python train.py --n_experts=32 --router_score="sigmoid" --normalize_top_k=true --n_groups=8
Below are experts of layer 5 (counted from 0) of a mixture-of-experts language model. Rows are named router (the router's row for the expert), gate (a neuron's input weights, with its number), up (a neuron's input weights, with its number), down (a neuron's output weights, with its number) and show model dimensions 0-223. Each number is 128 + 24 x the weight over its row's rms, rounded and kept within 0 to 255. Numbers have three digits each.
Before each expert's rows: "comes before" lists some tokens at least twice as common just after its tokens as in all text; "gets" lists some tokens that make up at least twice as much of what it gets as of all text. This comes from a sample of Wikipedia text that the model never trained on. Tokens count by the router's weight.

# expert 27
comes before: "|", " |", "1", "–", "0", ";"
gets: " ", " |\n", " K", " G", " A", " P"
router:127108115135139121132141145141166117184125100144146141128107168169092123102107102108128095100127158101111175167161118103159144134130110115124148130122131125129109162119142152125119127121167167148122113139138125095166163131126094148163120124125137123112086129138132151138090113160124127105130140109087109130102099081147135115116115077154147095131117110122097165137169123120104105154130122139122170061120117083102117142121148179111136113136113146123163150135174122144133106137122114122161217114137157090115139134120125097134104089154136101115084142080117134120159143123159124108102099134134104162149123153148174089147115167104118086118134125086092159110109115104143184113131
gate0:130144159110122139127168151148104130119155133132132137125112134167100123153134142141139147153110144155115113083151125139138130134140175115096131115105090107148126136149134124115104080127135145131157112114104125159103115126119154183126155143097198089110153167159137139128125112111117130133144115099122085097107181133124178133197117143148133140122149146167113114163138149140138154145100128085107136119100163071151090139155118129157108152143111098171153142159131102154109139122088169138126148130095080174118098169148129137131150108119129145104119157131132137130124098100088096128131078103093132121178137152121165067156151117134125106144133091092129137110160166098129132105137
up0:133148157140123115136068113121133191100140113136131130154130138053108129108119122102144148118128139074154122113126177117126110131147090169150180082134160125141139112124117071129159122117169108150120127149153128143148146121152148108123107122146105132123113115128108103150127130171138117166090134112137134129153154112167085155116088105127103119168141160134178091142131110083145110089167105154136126132130062141135149110114068113112144130124138096143092141117122103135134148116114108119122157153183159110150145116080165144154122130132122112133154139102151145133125136131173151144135193160099132113084117140114096132115128133104125149145124171134139106110094078143138135118118
down0:151135140112120149120138127163103081146094106096083096120124146126135115109141125143100137146166141123093125118142090117125134076112149134139108127112141126123097079183112129172140118133128139164100178128154117149122132184118106131105140119165116168094123113141100079098087124160114120124130125112107080128144134156100101118081155100122168146136175164119087101131112129133113162124147109134127122121122158147083147128124092102141138101131135147089148102169166140119148082107147123145126123165123158146187125103103133091148152128164131164125134142140119117154108067173131129093113083139114119138130119150112112168166133137124135132110106081133166091138124155106116150155161

# expert 16
comes before: ",", " (", "\n", " and", "'s", ".\n\n"
gets: "a", "i", "o", "er", "on", "ia"
router:156123084139112082169166183072173142153159132123141099115083149139128120136098143140136153122131137130080124125111111120166137155125129140121101135115146115134088150136101152092094175186107147143079142151140153111135115120120112129112088130120148121106085114137103110164072170101132156125116141113100139109097114101146116132162091128141137091151132101141095134142159095116134055120114119139138142108145132127140146100111119156096105084120143146126112165156180118118120159106139144105121136124197097074150164140091110100116130137165103115100123156114127136118117149110150111143170100160136154119120135107120127113136144154113126098136123150131123080120143093115142106133142
gate0:156149176143131116114136096107083139131104072159119135152127113122086159144138091108138132140148151136109120123111130118094116132127154149163124147099150101157089155116084148128109164119114153115132138144139130151135132112126176148117142132132138088111111136152155143099086111116170140078116140131151142137144141107127116127130191125114118142125143120124156081140157142118137147119147140131149126144158122134152144113169156113134091125142139102113109165130119148118183178111100143174136124085111113123091106121099095174138150135103124089123124194142109127144105138103128148174141172097123145080111129148136060132082127171112131136174126131109083164122117106068137135108162
up0:132141164131131105118186123161111101144148150143109123140088116117115120137135149102128137141110166101122147166136149150180163085124177047113151075141114087133142111164117144114130104107124138175139162142127122139111138157132146116149097143141141125111107159130128130174149114102132137098123093106149119140160116129141137102190072153101094151136146145113123109133126100085134148115116105096110123118153158119101127118176133128085158123140112165116145087140112128130104145122112164123127129105079129160145088103076151160142099104156107129157197151101149122115135113142151156092110148128158099134133146171143122143124119147137131108122100121135127122114139136168109083104163
down0:101109177124097115084132082119132116166142129129154144153121104135083117109084138136115112092138171115171145114144115075130118133106144130102166155099145162137166142187107098156161158121111156136146122167097073107149102132144106140139131126119106158101117138115106136107134126131099124148143131134130168137106172097097122133130143086100152161097063150140087183082118115124120123106091107144095160107149079119120091142122137114153126128118129100137109138146110132145105144142101094149117161129148137095117133132125138106168173121098149136119137153146124161163145165151138128107114095116119107092150113118121104132098193119131109118103136072144137134105108132153095127137143

# expert 15
comes before: " ", " S", " —", " \"", " N", " T"
gets: " |", "|", ":", " in", "-", ";"
router:171166091089129132151187155107108106177103127121119094136117131180111131106164142124154096125122130114128110143131112121150152165130112117153122153119119162137157122112094159174144118196129135111089125169118126098115084133114138121145112129068128110125134076167130137141105114127135139139084129130135142100109124108116091130106103122131192133119142099150098144143154112151141125143126117121101097098105151117127148136121102152148117121140091132109160183125192139103121156158112114087137117113132095092162144121145124102148104124154076143128153149083145120097121128137169113077106122116112110143135139154152128114144101140132108094102137111130088147160131079079134087118141
gate0:158116130107130116133110122122165141155185150109078155142097124127150132107131148150103120093118154135123123092169113118147158127171123134146133131088181099152110134143131136110100075119099091148145084119164128125125116084210128135127163153131149122156144130144118072107136148155128131145183146143103144158109138140119134118126113113120136088099124129139148165169108098128131104164122096120133071127135121136140094133198118135106134161125109119118082126169134137159103111137133125129128160142136141130124128088137147116131134127154082131093095075108146143116104103131112177132156134098087115125132120145108091105111137150097152145165136144133165133120177128178161124154142
up0:161116142118133114115116117132158123146155157113089157142083130141170142112123155160111110100110148112130118095155101118145182125161132131158140137092165106142124131128153139126120095133077089143136092119148139136143114095209117136121152162129123116150146126146117067107130150153109128129183146146092139150102149126116149111114121088126147089099129123142159178158112088133131094168115082127121081138127128153132101136192132124111148187107098119111098135153131150172106118147109120126135160150132141123118111100145154112119118122147088141101100088115129134121102117128099188129173125109087128122132111133113093088098126132103155148167135120133162120115171117156165107138143
down0:088099134138105115160150114131166104108142130111124162106087105116135154141089101189105155092119116152114126114130143146128131136135146094145156128128168128185135133129144168090144139138150163115086077154167141145121163135098126153127151148154119098122160102149098175151111136122137118130132142119144121112132156074172145136134090174169100144146169140122117129136100118079127105116131132124098133158144127181122163140084110140113168096133172132113117111101092155134166130121118129144121112140119132126122119099143104157110128143175200115144147124100096140132165140127079099142113144112108158136137046128114128105116147130118121153150125136174136130092114126154132133162123

# expert 11
comes before: " of", ",", " and", " in", "\n", ".\n\n"
gets: " the", "'s", " and", "ical", "ian", "ist"
router:163166127125155141154131179082163080120111134132133128105130147176135150132111130163119155122148116141118143152140143131122137152118129098166125134085147145134155133076098136133120123235125111084113123166151110110136121061131120131124102121138137142096070137129125127127065141139115150138146140122134150091125152123114121131148111110140163097134135098136099163095109118086152103142103121117135103108138103136099100141127139113115154069148107134120135137133143108145129120129156168095101160089179086105134139138121092124155123104161136147114119161114181147114107158146146118120161086128124118122120131095134195134121114175095154117118115116144159100112126130115128152110114
gate0:092136099161146122131146135138170134092117149155143109154101086086076122109093089162145147135146127120054096100125104152102126100120117107131144151110149149116121099129149116151114140129124088158106159158108132151104168108112144137150117114140092105107135171114177140132077143098148162139149121103126176088137145167114164173150123133132082113166141126096114133108126127149118130094145124113126110147162090153163063117132134124127158124107111152124170105143108108106097098168079099105104120129134123127153144136144109145186115139152127136131123158102177112158104115110152126153102123144114097095151151141126138161122145121134134144129109169136115136139147168110135129156168
up0:128128131117140151107085115112142146120128089112125119112165126124145167085106169135126116100120133098125140139101131138162089124148100143133103144138110136144117088099128131115172112095140135176140113149178149112128136138126117095101114155135110112135154091118139136156146163146074104150111122142113136134123144110128148109111139143122129171133140129155119099114089069138111158155079136145161115141106125089152141114148088143143108114146190119106122140130107170147135172072152151134153117131123132088056182124157154116100119087112139131158194123120106158089099129142139125100152174092138107134139108146123113083127137094181083114122136114117116138138154123164155144093129
down0:086105178094125112136128140132109061136142114136137090137129129133146152108130119131135075111123103123138154072135104108136131136110179155155156128130157124158161128115143158122138151107151131136130125195138150101102132139071127143126098117159130154144168114114127162130101134117133097119107103178112149132122138074107068093141124128121143114087113093139121156151139118109140170148134123119124135078111101161117152133120103115120125160120126134091118137116112136119083159096128113102139110099120099109127112134147121119170105133147109135130151144112122113117168134166152143156169138083130141145112128129177133107172161090109069144106120136116156088109180135189137161135098

# expert 14
comes before: " of", ",", " and", " in", ".", ".\n\n"
gets: "s", "es", ")", "ers", "ing", "ation"
router:145108060136105100166163194074158105154136153084123137121127147156132138124131085109119130111150115119132150151131109102126119148096132135113149120114135106134115106106084117144169138215123142089088148123121152108125122139088153119111115096115125124064100127115114114122091137108126140150144101114147125129150126111105131169151140135148119082136131141154129185118089133121123099130125118107148103094138127129126108148129125149111166077145121154165118121130114119105120119158105186132144160147121133081089133130125118086138106091142130136100088138127181114139148144101119135157160141174121123138092135062156162144167106125096122147129145138113134138120130128079115154138131
gate0:106139085135130123113144137197164164155132174157123150137147147084150108144171133195107140137174116131144123158126114126160101143175154112116152161099152113146127128089108114121105129164116107094134125139088147127135145152105137162076157094124130172099127128108151162142153144130111161147100126106117159132123147169101158122087141119101118063109137098142164147084108136137114126131098135143151121121118109132125122128135167129172133148118126114089145149156135080133106118148127114142103096077145140116143139080144141104106100139094139102124134151173131132146109108107167094131167140165091122129133168130119191132128122149130110121143129138158147090131105122111102123165115
up0:115116090131120095138120134139178159109142140129104138131143134101143106112148146173098137114128158110090134152102127107148097078195123142100156107084146112160125126135094093122148116129125126117144130133130147137134142136103143105075139122140127123143136079115129130166172142121111137141080103107117201155127172196076127148101171121122088092131125126133170125105080116139144111127118133127152115135124116150134108099119151118152154127102141136121147164152131068122114132123140143167102081109106141134164135120126119105136133162106148086156144127190097123147111123114173102154105155174100138112144143145123168126092136143134105143158102119169124127136142123104140111177109
down0:140106120108120118136135194134118148198094151133137166096155140100162130136113099171157158187085079168127131102116128105134114129059124051131118159126113150110137126077125119138149120146151080094112134100113073127139136134110118146116129118124099152133142137134137104133171140135149104154170150178102119121112143132140140116155125115109152122123171143149119137110160172095118136124122141102131146188100115126143183160114147133144128145153145089127110122126145150136104052157113141129107164101157186090152112141134140156120135089112110131136123157121122102144105134132112125128156133145098115139125102104114132133126147105104127128133112140143125120152091147119101115105124

# expert 29
comes before: " the", " a", " his", " an", " first", " its"
gets: " the", " of", " in", " a", " to", " for"
router:163134115115115163157099147103116089157140111115090100097144147160140116111123120111111149081137112128131122145110100153178153172118138111158135109128137132151168137128101144116139109206154147124102099188101136112108093138130103141140106152107124108097102103147112177145087091162161137157126105138086103097133113155134106122125128109141149117140125100144088141129141119125114138098099164168120136104104126123144104122128115147102133076141115107136192197113156157131134146158140134125179123139115141068116128117136142096143125101139109113151147148100139123137129131134157119122142133120150127128159146133135186073158126127128187120110138094105149144123147105112141094088169
gate0:160100170144131149127106133130146099117112123144151113115105135106165065115162141142087116149174116167146123139128104123141137138153147104141126135130154099120134131150141172148132155133123123129062134147139076115096169090155121141080114175132110136162118125136142149147131130156138155105103125119114078113140117136122097123112140148118158124146141138139171146136131158124151103143128109136096137122136106138116150132084189139106089115134116157133140127064138130108084114139142163138136126136133113120160109107123116104166122176190131084134104107146107144124110132158157113163141135152107106139149134115124119161126081170133086063095146139075143121150141070141119100089096
up0:124085181119143156140126151126151110104136102157090096092090144128144117061128120162102126138144118158136100155160102128144127123145129132155130121126147136153165111151148134127139126117161145145077120175153059115086151077140125135119112168121099120161111095151130174167115117143157138113087097140096083134138117145138104111084124113102160066137137140120155117151127146133130134125111122134138128138137114144131142119074136156092090105113083152138136131095111129095099123156169139123132154074147109107140090108102121126176101148150106121152138098109117151140099156143140125151149113137114119135124129129121125159166058143134130110141111138103165122124114087125150100085111
down0:127106120122136118077142070181121125133142125137076130091099117126156126143137120092132139116138114134177121124149128126143123168147125092177093183162089094092146133140145084176141085124075108151124127134135120140124093122131121105112143134155159155115102094101138129082102149153112078094136123107090122124128151127159170115147126143118111148137106111150107117102081118104145140128166174117137157143161099070115113111118106146139154109101145136164142141096158148139118124123135132141153112145114096140186131116156146102131135115103167134139115145168127087109110096103156101158127149139125152104158094104092132079126111122126080141117134120162137100120158101117111129140156

# expert 12
comes before: " ", "|", "-", "==", "The", "==="
gets: " |", " |\n", "|", ".\n\n", "\n", " \""
router:161146088160109121134163147126163174138114125118129111119106118134125138095124122158140127117181112133086127178123072094123148144156128121116082103110148144143129124117106115118135118143126118127101104129120142091104146125118124132122118102108109128136127091115133136164113133149137117129118098108153152151099112117108109128123123149163166099140117103131113178137108120135162129143115134129116136089117145131049150109145139147146129141151097121135154159126172143157113113123141081090147149125140095082131124104126154085138087120146095175143087106079169094109178144152170139062135095136127111123110124147171100149120099128083143098107130108089074074099129120098170137119112
gate0:134160144142121126119132152145135108163083154164139119161131111147125117136124181095142118117116127169101122184143126139133155152117172139145094113150131137135127140146125125155116138172151096149171103149112118125090121141129152162125125147156149132157139104118148112130103119119136175198111080111144157114130120141128148141108110106122159119094121094155094131110129097136139113136156159118141067129162134110132134181106105160165148136113138127115090109128123160169130147132093123120150153129084119124135168186121183137112114109145161119155153095104092094087102127108157100113131084126139080098141120124131106081113180124119177143157155103112126112142116168118164138095114
up0:156157141160121102108124152117123122162111152152137136148103133160118101119130161095151121109086127180126112161143118115131118155113173122162101125145143119129114104125108136154116129154169112167175107144106128108112121136122151150153107140145114110162140113107119117159124111114132182227118117114119155119116130147118153141126081107120140136106104103134098091115142118120130087110138157160152068124149126124145148160118112146132162122125164115131066141115148141146131134149111122082164145130092126135110170183118169138123130130148166152145138101096094126112135119125155123122144068114152127142153098153106111080088172139081157142144137094118147100136106182112157144103114
down0:136114137123113144161140116167128130066132108109170144155147060112134123108137139123135167154148144123108133121112162116098104058092137103151130127161140133107133120126159158152104113118117139151151107122142108121157142184183097100117134116176119125162165121101143120104133128124175091107101129115129153065171124134109098126154126093135118150147132143137106137148090154159178120130105101152168118104126130124146142165119112124147084145152137088154136118121112132091104149136149145107135097170135159121142139112126172127093121124145096131137141135129147094135122124161107140113129128102105132114133131144104152085147123102174142153122120181118133159162138203145116128187127

# expert 3
comes before: " |", "1", "2", "–", "0", "3"
gets: " ", "1", "2", "3", "0", "4"
router:169098105149161129172130183124119103137121134138106070127122126195104138130154102141119144097172107144118125138131085120128148171125151118160114135116130093173135108155124128089130124137128139125095149121160137113134150122153099139109084133168108117100119076116101157154081168151132165169087138169132130151146120122152172058116115120146168119103134118116089119151133147135138131144126145123112112082134157100104131117136158131097134082112144150132133148138141160124125105158142174131151135108135119105137139121175107130111147124176121129083094139067176144092133130143152133104145134107137108119110160127109116141127138120119158083088097090104110123102126122104128168111117
gate0:140144154141126105168118128085140125108156134095109122135158115161092142088139153167171133054129149129112114116129109128114144153133208131139130109107156131117120134139126125112116141145156112147098104114123140121108134091113174089099114130132144094078153099128120123161069107161139136125143158130129096138108140136151131145129089166123128135091155117118117122118147152089110093088107101120067180119142127093102139129130132110124161083141169125135120118108165130111149122130111138142121139163110095127151186149119141138113161118145145129147091111169134131118092147120147137108134155120149122169077092116127123123109075092083142117119141144101089129140121133182098158131093
up0:140144162158146123150132119065133149105136135097102109141146118159085140086158150161168144072115132129120101109138118136114136171152223118157132134127158148117127133130135128129112137110134110153115098133109136134098140078116162094100115142128153107097150095119123138151092114159131146128145144116128093151099146121156127135135074173138138138088151128122125119121131156103095093106105110124061179110130119075102143151143118099117163106134165107135134096119159135118139120137111135140110138166125110128126175146118140126127160105142155125152109115159128129103070146120150117100139152122154126172076100126110125123112087087086135120118165137106104132140117143168080129141095
down0:143116152140096138139131120138108150110081109110126128150146091142141164118138100120127155135105085145099114074149195111123103082146147126109110106118175139093138162128118131130159132121162131131152175126124115118164118137109114111111144122085141157128125136117153140133114123070182101102142117106127148169133154119129117117184094162144148153117134149164118138119103131109128082150172128119143097124177116114129106153136145111100151112122088117065124148109157152135118108108141106135127102138164145136093175133129135136123115135131127131092186064164121109121132141101051123086138117128114121129145125140120127153156138123122128120128181126140114139203158114123101125120094

# expert 26
comes before: "1", "0", "2", "3", "4", "201"
gets: " ", " (", "–", "201", "202", "-"
router:164122127124120123138157150104126074177114195179143098145102124130102137128173126119114167091139122150151124147144121096110148173108147079120112131140101114124150136112108160151111149123148129099100111123118150105084138140128135128142115131147117091116167099155105119107107146129152154114150105128112110129085171093136120081137072119127148143132118115144111122096119135153126121087117154118127083055155128074156104139111112125120135097118117159148111122111169136108151152188142142131161152122148102152139143126125127125138135107182110109120137136095152119093103148183126157106132112147156137135087168130118157147091122134080139120122077111081140110102120117108123109093122
gate0:112165119158113108143152130130122127124125105163115146108103113210082115136156148156139096133133156108127130146154151103099182141094150117113103139129102137134089112098137157105115135125175138120129124111113126131117107124056143158154172093133068095124100135159103109157121136152112121155142129120118152090120102149115115117184082144142138159121118129159140169098152134134130140081124097153113145132132113128125104086103097135174134130172101130135119107089117119131102143132090107093169129156181082107156097137085132132182138113155148064120125141140138132139146124132150124158135131140159130096151150123095123134140141116162089110138121105120112167152137118128116163146140
up0:122099121101135130126113133115156140115147128113126118140155152058177146118090110081131153140134104138123120124104090164167080122185110127142145122108140117125140135155118095125124103129096112128118122156151124132131144133196112091113108153113183160128150113105153147110130108131133124107104149153160079179131154116115136120091180122101117090117141122108113109145097112120127105185132151111127101134134149141137153144149150131106107110087138146118127137177141144116162127105160134152051142108085158134100147102179114122093135135085087198141119112101114112118131117116149122100097128122122107144111115140164128117135117174120175144123138159137172103108130145121147117104104
down0:132102103134116150120123120132135122126089150098100097109144130098135139072149105129157104104087099133136144134124161151126096117118106133093134140087120124122136105137120129107133117125116074124118165150129140116134083120140130133068120163105088135144153125131163075158122147156090183146110141131187164128114189120155136134130169142103116110105131114125156124128097109104097180141101061121124118139135099143154148096144148118113141137150152134110114137109105151134159119147143136158155143125125084087083135160147122141109123157150106085164096152137084142142119076146145120101128072132142135167106173107126081156129116152147152113113104156149130108136111113132089103091129

# expert 2
comes before: " |", ",", ".", "–", " |\n", ")"
gets: "1", "0", "2", "5", "4", "3"
router:177099092150147131173140187112170092130154107136124097113140153157106119090125097134112159104162110135118105108129092099135175103116125122126142126131153106115113129136149132122146140199136144093083156128139125099127127102111127129118069119150117122119138063109118146160107167125137167135081130140128095164143114102136144105114120142116110097135130109155114120130104133129132117149114176105126145086110169084145148142075145133091166063113140155156111125116167126176162125147148122102156151134136101128147143123115111100072112156166146102153106144121156126118108143141174111120145134150110124129101119103136165119128093143095140107125116121084118151121142109109093168130133
gate0:113129125114091134135107138106129134166131128158108096134143176124136130154138130103146135155135106141129098093146123107137125101125142111118126101165133135116076165139102177158171101129074151115109125132163098084141075096147167160123155101156137094132123106148156099151103105116136152148121122142092122164094172109135141104152104116120125127168154110144095113163142115155130088133105138094136164124106125119155148150153110104120166145124175113121131173149147110123131162147091150103134174155119102174111072126075176121148099156098099154129102130153130129130115113165134149135149067169125140147132092105138124120147154142092159161116146105120140154110143150120125104159140
up0:136133125138157111108138120163125121096116131093139154131110089130127118110117119152116118104132159112133166170114128137118134163127134150141123141083121116142189103122142086103082149123193118143144128120085145187104170150108096085135096164091125150116137152115113152094168142142116102120144119113159137093163092155124117152095146147134129131088104139108155147080116143099144172120162122165131090130152133141122118114109135154130102116131084136139126096097116144116119106112154112157122102116136164085130185127172068141112157084167147101125148120096137136121148147104122113132113180102136124116110157166121123136121103110165078087143108146130107100146108113150124151088132
down0:105107110138136076140122106139155122111176128115103125161144077100122126098170133147143131131113126107147137114078118132175131149095102120097126134117099088128157142140162162081078148140119175120155084116128127093103124119149124151119134140096122145114139127143172128131185121112044129120135133137126126163153148152136104117124142145105150103110093111093150103132123091161104173111154155151126164089150146137144081131111120151186137128116076146149146144121124101109109114108165121119140141102088121105123140158134161131121121093146144120109141146093108147131105135128134150163089132123124140112086138059131144166147091112115098098117147121095110141108137115122136181146120

# expert 7
comes before: " |", "–", ".", ",", "0", "5"
gets: "0", "2", "1", "3", "4", "5"
router:161093113150152105161103177112167123174140125135106069137128127175088152128116105169124120104179154140140119137158099136109131142102148150112076133111108093129125139133127140142152143172128203094091159105136158135148124140147078138108114108123110113084125089117098159127117162123107175134101154157125126163146071100118153115125099159163145154124131118134142104112172146123129112094130162119135131083143160122105133125090145129090100118150096155120128128128145142142125110126118169112172143118134109136116150102160149097121121113179119124134118159101161145109138124150149125109176143092127107155111154126128152134141098156100119104111112127096105146097133100129184141119144
gate0:132176147133091139143160123089156162113149099136122130081123118068075129116124160136109141098182144137090110092080176116153142125149144136143181065175124156181106111118155112131116136139151184132119154127140121177124131123131134113129156156119119152149150131151125124139161123139136136124098143150132110154123116113120114152145114155137102137181164123092108112111110148145130105107161138089097148130185100127113095146111119147093144139152114144113102115154091081123092156096135103112136091124148121095103107132136131155165131186133128145082159108134118122170140131110119129146089159144164144155136109165138127118157129120140158157120140138137122123110127128159122121146081
up0:089114122109129135118097121174144133140114152149163148120130163143175116146138127123143124160056103109143129153172090156110110132119146115126125194096129126070158133160092153143138099137083095120145087140116145050097124148136164135142099102122118092123097140095130127158109124125105108136143103094127148111134147132119138101115158122118146104101097132148123143119123109126140166150116120180150118117094143127144172121120143147166108128096146102100160131084162153163161099168114151142123145105093116154145145114134126091101151082110131116176131132153116139084151101094145122116150113147062095131123130115114124151111137131145096135113124125124109161169149114100139139107148
down0:127128128124123157144136111156126173161172133119135103143112174159118111134110121136147131127147086202086142134139130089144155118113155117123164117125117087151140117158141113179134103157133152125101113160134101107126144158122093130115096123114138108118111133112141140137132100147091143105109145123118116133134116125163139114111065133102112145135125128147122149121143149161123143115153146100112148114128129126088128104081135131115176145184093095122143149112190174146131137141156135063142143122168134124162105141111165133065148143122157104115140091128190140100126136156136113164088130141135125101071156120161084131125069133148126140150105156115109096102136133102162160113113

# expert 5
comes before: " |", ":", " of", "\n", " (", " in"
gets: ")", " |", "s", "ers", "es", ";"
router:149143091133084120152127189123170072141115141103110111122097117181105135137132127134090113124143129096131156111141124102154144166132139091141170118137097095130091158116152136134170113189136130085095142122103126093158162177104138132146132131112128138109090155110122129113072115131131125115118126101126123130159111112123124148116124140124159103148119129164140198156110134118125109147109135125114110085114115106116121118137137162133143085140100155141134110153125130113105120149118146100155171150190101064111122116153108131086111102156097136101066126160152126115161150101106112147134167158148133122134117091151141168180134143125149090122162102109145105139135117145098124132115
gate0:129140133176121154169163160105111118126160110080136093135108136134114129110131091114139123124115149114138154164120129128136125119108108136139158129128084113143093144161095128134134120161146149156160127095149119159119132119145122110106146109160143113156149126142121105157121107101128134082156092091105139120146128110109160144140141114103090174167075125152149153151127150125130163119126162116127148142161141120142130073139165122116122156156154113122147127103117152133108158116185124114086137157173107115135101148184133114101144190170149121135118126202072163153155152126117102146154141110126149129142167136115123070123146209114150129084149109150121122120114119140135105101115
up0:124132151124128149130145107109181196152159168082118151131131120114158113102152133174117112111096147098112117162139118124105120162153154142088110169161122150165102158134112104140122115122099118161140070129142150132166163142139077121144125081127166114122157165120158108111125160116110156112146159101121125128116147124148130151103137097132139116162116113136133138103109172126137160109159095163141140128103104127157115097101137149111171108135148124152163115131124133113178137149117155135127200177143149138143074123157110112098162139121126064104112130132130087160130113114118097124157138127140133109127164129103168165120143116115152160069128137116108142111090155108128116133122
down0:135154195121146108139142097138104094140083071117136111156092149104140154101139125139125112098140089133153151125122167123169104157118151072133110116173116154141119149123163138122162077129107141134095133122132070150120145122107072126149121132156136164145132117145134117105106119133176112144136126121153146109109098149140137128164150134180137119125108136123154096151100119093143119135110089133115139124112146132092135115139105105123125151152102152131067099106092160171133103118128149144126102122105125140147118139105121161129138124101139172158198113130150135099097124144136120115112147117093181145171154138160104165152114125176115126135122143101115131158140158203116106134134